Weights of a small mixture-of-experts language model, trained from scratch on English Wikipedia.
Size: 13 layers, width 768, vocabulary 24222, 229M parameters.
Experts: 64 experts in each of 12 layers, 8 picks a token.
Training: 438M tokens, 6485 steps.
Below are experts of layer 6 (counted from 0) of a mixture-of-experts language model. Rows are named router (the router's row for the expert), up (a neuron's input weights, with its number), down (a neuron's output weights, with its number) and show model dimensions 128-191. Each number is 500 + 50 x the weight over its row's rms, rounded and kept within 0 to 999. Numbers have three digits each.
After each expert's rows: "gets" lists some tokens that make up at least twice as much of what it gets as of all text. This comes from a sample of Wikipedia text that the model never trained on. Tokens count by the router's weight.

# expert 9
router:503506494566461419551467554481553549488595453488480532492533597481476549443551478380517492525599471605421517533594588530436458360445525450488522514578493473471483541514538506488443539483516613
up0:471477485597562459530538499513487483468604464544457488568495526466539502527573559519484575416579501507564510424465500492441486483500493451426482459567525565444502574477505465540477618502509584
down0:500427490493462457510526528469503580499463547529482375531425565553501502496476534500492478554510560462455563549515403496502501556471466525550560460417527448520429560481537539554377423495417467
gets: " |", " (", " the", "–", " 0", " \""

# expert 17
router:570499416510440519529541499512508539537578535535532538524544486515496500583455507474467565484597442469473478538517514621429495339422542454448464537469472507565451436533492564537459454495446457
up0:567538441539460534533518597452532564539490491561426482479495454478432538500518540511396646438553560515420436498534530576491482610431465525575358555551466439480485506559494475525465464578611427
down0:443440512461410468506538536549465506482434442443531492456486515482448512470420438527481499493504597512590488494493566480491501580455567513472464469431432538505455522491515544523500524542509480
gets: "–", "-", "th", " in", "'s", " m"

# expert 59
router:657466432501482433540548506532494599473554548504495641533537558508500545447480588453582533377577440534455570538457502524415514490472502567517457525552495510532429470488522522598580421514514470
up0:541579525535497509548548483426443522473499539545497507465500511450547481492579462589533441467419578557461426560485476447438467532525452520545302619482420468447586419421574525519400500475502458
down0:611374512489518447420480565646565430439456526485583512598450438568481400529416452580592471479418501608438495446519562502483491569538574596564555591495522458524495472482510565524432535430512546
gets: " the", " a", " The", " was", " were", "|"

# expert 37
router:588539478545400441525486494445464484460513486499447555573421552427577561503445486521524514552482490559451462548501565519514452499463493464474413429567399509572569589481579487515498415425553489
up0:436508476522503525591438559370435469496500522508370493523493503516525448468491390474414542533483520461462521559429530451448518578558558459501497490489532545568465543564351459555537517348513496
down0:468523477393539430466512581464564505489556465506477531457547575471489556495540548464404500533573451584539439472510497522585455491572561529575466508460514572456441538485508454496401475549608487
gets: " and", "-", " or", "|", " as", " including"

# expert 31
router:508482461565476470545441510524465536530457448528497430504604495537487480514507574469507551527522444530464520452415489467560492483441522408413476546478388464482497584465520550533566492467476534
up0:487524368630404493461432419476564465488514560507449391480462538564486542456515493429462529440506509488444537598400514378479425475570480507522458415495493434470431513563466480434462445513494569
down0:469380586447593553554497524529515498467607445543573461531465513608542418398503502453515502473508435438638509506532536407407551534505487494503524546591470483517531467556521571562460465490503422
gets: ":", " -", "-", " –", " —", " as"

# expert 44
router:461545424572438470545388592414488592469425499500443526529485547457487521554370462468567590410476571609429551567509514505457480541453446498512492511449438526527452564502535510603553465443523503
up0:472527653509523485471455507411483529566464503449470544495527501528536512461532507393493528519460588542420530474551587524538540593534625548508493433446448518454461544500494467457547512475471525
down0:564465573491584450550514456490550507582492620455543539475520581504537517467434540507449427490448538487461386567433444542481450499486458536489530535358513485591549496571523545531492469492571457
gets: " was", "-", " is", " served", "|", " had"

# expert 45
router:601478435522483476524462600407486537428501464485446595504563535470586448515559493524469558575675417518517503542488591494419423480454518431454467565518483511473627490578418521530481542500448481
up0:567457457523509493520534564416478535592583431487407483490493485467462525537524492551503502440510568572498487489472585471459445472478520558560465505556579493523501577535582633533454457454544531
down0:441421565508504548466470536481474460466491488515481485399441471586516504461522608570630539531537511548481481470550509555594506525414475521414508472468467507574529497506445535407493469556556495
gets: "\n", "==", " ==", " =", "===", " ==="

# expert 1
router:545514464501399579507504527459581574527555501573540502544528530495546564471477507535498497478467536492449491624438566447471510502538512507511423412486513435541500582472579592473524517461472480
up0:479575386487508584482471563580469465507496468515482532627441485538452481501569439552450450506373399478503455517403588517454502436537531537466574445511436398527493449486416460488502473597495627
down0:498425400488491546406475535529500526469552559562508551454533511510454529476457498539501573485535434573588507422455496474545522547524465578574455493423598537438531543405465489592505434486513479
gets: ",", "\"", ")", "),", ";", "\","

# expert 14
router:507573428570491430500513488427461577512493502626421464460482531519545531474404479389540509456521453522457465609461548515517465551445512451465392510545429428471510535553532510549517525468513485
up0:399510477581551515563437592497433450538360467517521496502386514517480524435462456548526535517535509497514333525472516540583545509445527454551549510512411507527440438439519471489507416533522478
down0:524477477525572501472487498471541455545562457447517507525528499534464449512576533452489514540508559474503499456504428489515535585476537465510527361454516505492512508425514459480596500484544416
gets: ",", ";", " ", "),", " (", " with"

# expert 2
router:546487411493537443484496562456512579551499536519436608576585546452493505497462424554531510538517432467448550519509555413443463477448567470514500496437467534577544564487518503568520511454481584
up0:472454489447392446474466456545562496479521554480523515472501498524525484435505549457436528414535490479417473584444473491491524404514624450512461506577524400515498460518513486570490548449495493
down0:521495532562491529395592500500467523489452539437455480470492494491565523472455533448441568498458523550475624479396391525470446564539545523503469592490561565546515455500590552536477585475491529
gets: " |", ";", " (", " ", "|", ":"

# expert 48
router:486575436458468451560497551537514538502464584406461523530528558442535473639446438487572607488463512529452569557442544457430420481464496446502487421446435424551457553499496470438454493448509472
up0:514501499466550451584476493436498486487487506449536468536484444598514493484502429441525519431494549496444533514504529475426456452508415413454568501515414522501534479515448423571410460533502571
down0:448459416524424430516577500515493516576452579539514535566548459460484511446551509503398479459451569498514574468496484546501533566485585518428470510501570461541535482456559524448565552428545540
gets: " M", " W", " N", " T", " S", " L"

# expert 19
router:525584462485453483547438555497469500490512571458488540528562521474478556475469439419540608518451439494450601593474573519417544506475505480552450471529479539481525511456471498515562464484510496
up0:552522510530514446506542527557566514502546518482519519496496432560467447587419450484446506543498448394510488513536524430467471483460616450400576565539515539575488507544581524464580491418519447
down0:440427480503472526532497423554439592460470537512423574508505382456513507429544521626561536554527531523483442521519452596466555522500555482518490501561486527485450558479609508443491486495444562
gets: "-", ")", "),", "–", " who", " "

# expert 27
router:474512574572519408600460627519509501486503577507481513542576548563580506598539440496530520415438495586464495539465500517484441525426404474462410397445515433576550544471514511480506492438521531
up0:521575462544462529586497422525479521489474455480539555453530374574461465468533558461514481473484435466453476508503508491471578530513443512567435467553453474553494460512518449487500512496501508
down0:478495530535534423443518412462416451573386496462493423550533553546532468407541605419577536466593516481520560581505487511619508457451607483516431569436479527457384514469512482498438456462430578
gets: " in", " during", " after", " In", " at", " when"

# expert 23
router:626506472505492463519476558455535543481445538467457608521457537511514569480525466498537498514562463611439426517498507453523397497497502495516426484508494451547543530484510535509498493386445446
up0:491512472530506417521569529454554506467501460436406511486434507449503471529502549400560516507533472520570585380425525484446522511455412574517425452402467560427554567508452501506379516443551508
down0:495515531528440437494452471583527431513448540544469542445604522514439448560508582534480549480459546536449468527480542524521505451463521494527536498599454474524469533500499464533570504488556442
gets: " he", " He", " it", " they", " she", " It"

# expert 28
router:536571445553472452517578439499473506456569474595466545501511564478585614507527580545574535460497448529433507577549582538511558479485479487392421465555442480549479542473495529515486466518431490
up0:522513520509564479436514502483558475532460551517513458594562512503430561592523540557530469482520539561544503529471501489449540500547469452540467426475527490552533522441534626536484468558494621
down0:466363464485471443532505486493574452381609567569503565427520455518479512510474495548475508556511501483494471444504600568456472599513532498548557506544536555500422616482468493479442545601580468
gets: "/", " of", "-", " to", "–", "th"

# expert 30
router:436570468539524480514474582499590523484501573551435468546510583552456543530486470482503585480428467702454629501464520469457520497567469494498467432468485403551514522552501432498465439462533518
up0:458556573496510516571540537496497409459553532433481411462492481431492487468562539559491516528478533525539465525611504529487514551464516468486476513492599636474508578478502538519535502517515512
down0:498537536540506510516587462509558415517518555508483508468432499574443455507543434514457508468490500539565476500487516464427569527483542452527538513450541389543486515588426403557497480428432536
gets: "|", " March", " June", " May", " October", " November"

# expert 4
router:502541485529456462522457496407528587518492530522517562532546608576508476501467533526504555513564506532463452537494593461488450500412494506417503455444502492445543464475519512535522510466534498
up0:495453490543534574519471491523506602381496445480564504549433530470442524527477548513492550513489570469498587632454551435547480497542435564526400525518521494475550527534509538601548528489455533
down0:520455570542523575471479479496522412465497512512590474447494459454478570514509508463523519449538428467559439558575526539485497533429515480498494543402467606376515541508522518558437541492463493
gets: " (", " \"", "(", " '", " ", " ["

# expert 60
router:507513484594419510526537499515504462494555548547537544522563564512406553546520528515554503499489478535438463515522618429398515472522479417491482561595452481551554472503554522544463404409530569
up0:489464451576508449581547616522481564474527509447510572533449563368581585470487453499416521474552522502604557447486493533406495511585572562587440523573475577473532455441499474465498486419505489
down0:449472480489453513565482588474507466561529418561454486400436550435565517449529483440476487447494497523554455501433448522528463452546496473497426511453588547491577471523553449470365502531490473
gets: " the", " that", " a", " The", "|", " this"

# expert 26
router:513556489555456475480538476511465551491481480521515558556470554433467492573530532470516508472496471498455561546513518511449441505524486518391484528599488416510486499512540607545488450428461547
up0:480479437411470538469491492448423539504490444440519446566484476442481557467607510444530400502487379496572471478550533443532472444469495450479451492507472464587521549470541452441445538546611444
down0:469464500501487491508465470478457511451546444541498536499531504539529509411432563488504540492511552442509510456475557486536503533447548423484506444546461522452541496492517533528500434496465512
gets: " in", " of", " to", " on", " In", " at"

# expert 5
router:539508464547389413536487544474511502438503499442472515606483568476548497443450513493561575484501501621512454486513591565463420431541511507490477521569413450533588530485574514618477445457502431
up0:446499498494500524479540511497555538497489559417614412522510507606454526495583491409456446455465426477483408504477558536505521532481542509442420414515581463500534493395529604488483570440450514
down0:578585466412478486511537533578451547524600540537451618470534536399573445449533454502489459466484600517433462494537547418491478534539557492510500520533447501517482466531558453463436486498418517
gets: ",", " but", "),", ";", ")", "\","

# expert 61
router:530601467480459519510484457508454539518564520573465537563646567512417505512535565489453571500461368493474493497507559470500483424443470424428476455501499454574600470412537570515493501509586550
up0:510509539466489531451521456444429666558502511544417569498464466429523577479498521556551461531514500547521542539403477433530504593526546554506504538539411510514540535480512496502519517580432451
down0:492443510489497466486493426456432608475595455469492444539498414460554527468519558453448413460525523437540465514484538511518438456508544504464470550509438565518495477595485548379485494453473446
gets: " the", " for", " a", " of", " The", " to"

# expert 63
router:500481520524429511573475557479530591550445490455476560544507566489516580509604533471518483471553526558483519557530488507536466485509467503496527380454459521526455566579434569473576513471536411
up0:510514475529510443563519542472552482425515462507454508490488577435566629568612563523511519456501458506432542553427582453379454462441461468512419514577549543557537481466463571536584480485546539
down0:491502500532516503434575511585529513555440432420506511448556453557506466445489472516436484538464553457429468498444466502511407502503394449529599525468512412490479428484544474511569464509455537
gets: " the", " that", " also", " to", " a", " announced"

# expert 49
router:519521455488478460533557561531531542513536493472474540543535476489569481500517513495533569566563465464473510501518519549513488386527520487369521415519434486487546548514473516386445541470486580
up0:504417538491499418537461539455466627470510616524495488529547500524448581560430459515501500517510466407598496477582473474502406510500566541554466516466541492510489471543522509516448564530485475
down0:436480451498485429488443595420507482556553542530517519533547484549518534487544460411571479448487507543554558474567567504572530444411498490438414463420531502579501561563612431481601463423539483
gets: " the", " a", " his", "'s", " The", " an"

# expert 13
router:523577433529520493534415527484523557508423498539519508497500528478492574620491577453484501482461522495455498534484492528394490461468515468454479495526430532557421520531514507497529513373425552
up0:526514503526423501531479476487515510535479503463466542477513472564535490472498467519540507604489456450460520530516537439514459522511491559512461520471423436471519438475542557485517499525531466
down0:522473512508583358543499447547502555502551452413453499540548512507392490498516488490620554472558465608499511566500473516477449540424503588534474532530511411464465511480508497536465501376496492
gets: " |", ";", "1", "0", " /", " but"

# expert 12
router:550497462596466467569529533506468466543542637540479550503447527446355460545506394424562501485483500600453469492493504545477531482527534529450443539475506502487521533530490534540523377495468538
up0:457479477488465514505510479562499493417469445520486319492475480526439477531534535519466490519492521501553472585458497464511414605510534576516456461487551577512397564505556517452441434538547426
down0:524532504525470488498516475517490473542433439466540481439379432473502474492465528479579497449396475441510567445453502544487499544513454523528488483451465484484539502608415504468492516537519477
gets: " |", ";", "==", " (", " 1", " \""

# expert 50
router:497479482571466451561379539454450564439508534565541531537563517520588557444497492496506535488598482536444441543444610513526419562378506401558443444534550499529573551370504550550552487452471511
up0:451520545539446495482433478531446470482338496517374529551551544520529500521559544541501477492512494509410451534533531548538479487438478475458439488445506485505522487539404547397570494513455591
down0:508448498602451492539512541437544469576474473533527461501515555554404472511499533529462446482537416536626521448567502530502520569599529520543606468454502599495499492489473446599501514529504488
gets: " by", " the", " for", " a", " to", " from"

# expert 16
router:580486442629471412558429548553456573541419527466467580592489577563468535563498573438524490485456519469520537518503523497492406493495571423442555515453454439528462500473544509512483517500490455
up0:520562470449507479523464503448584558493563511469509562544584627598524442507529501526456440464564621588415576502530454460527562572539493487505452515505475422479586459523555445444449557476499539
down0:436476477492570492492541489514522489600500526557590494407432466541464521519534544427467484542514511482525472436515462596451603529432513451455504452477419537642459520483463418422557471480507478
gets: ":", " |", "-", " in", ";", " at"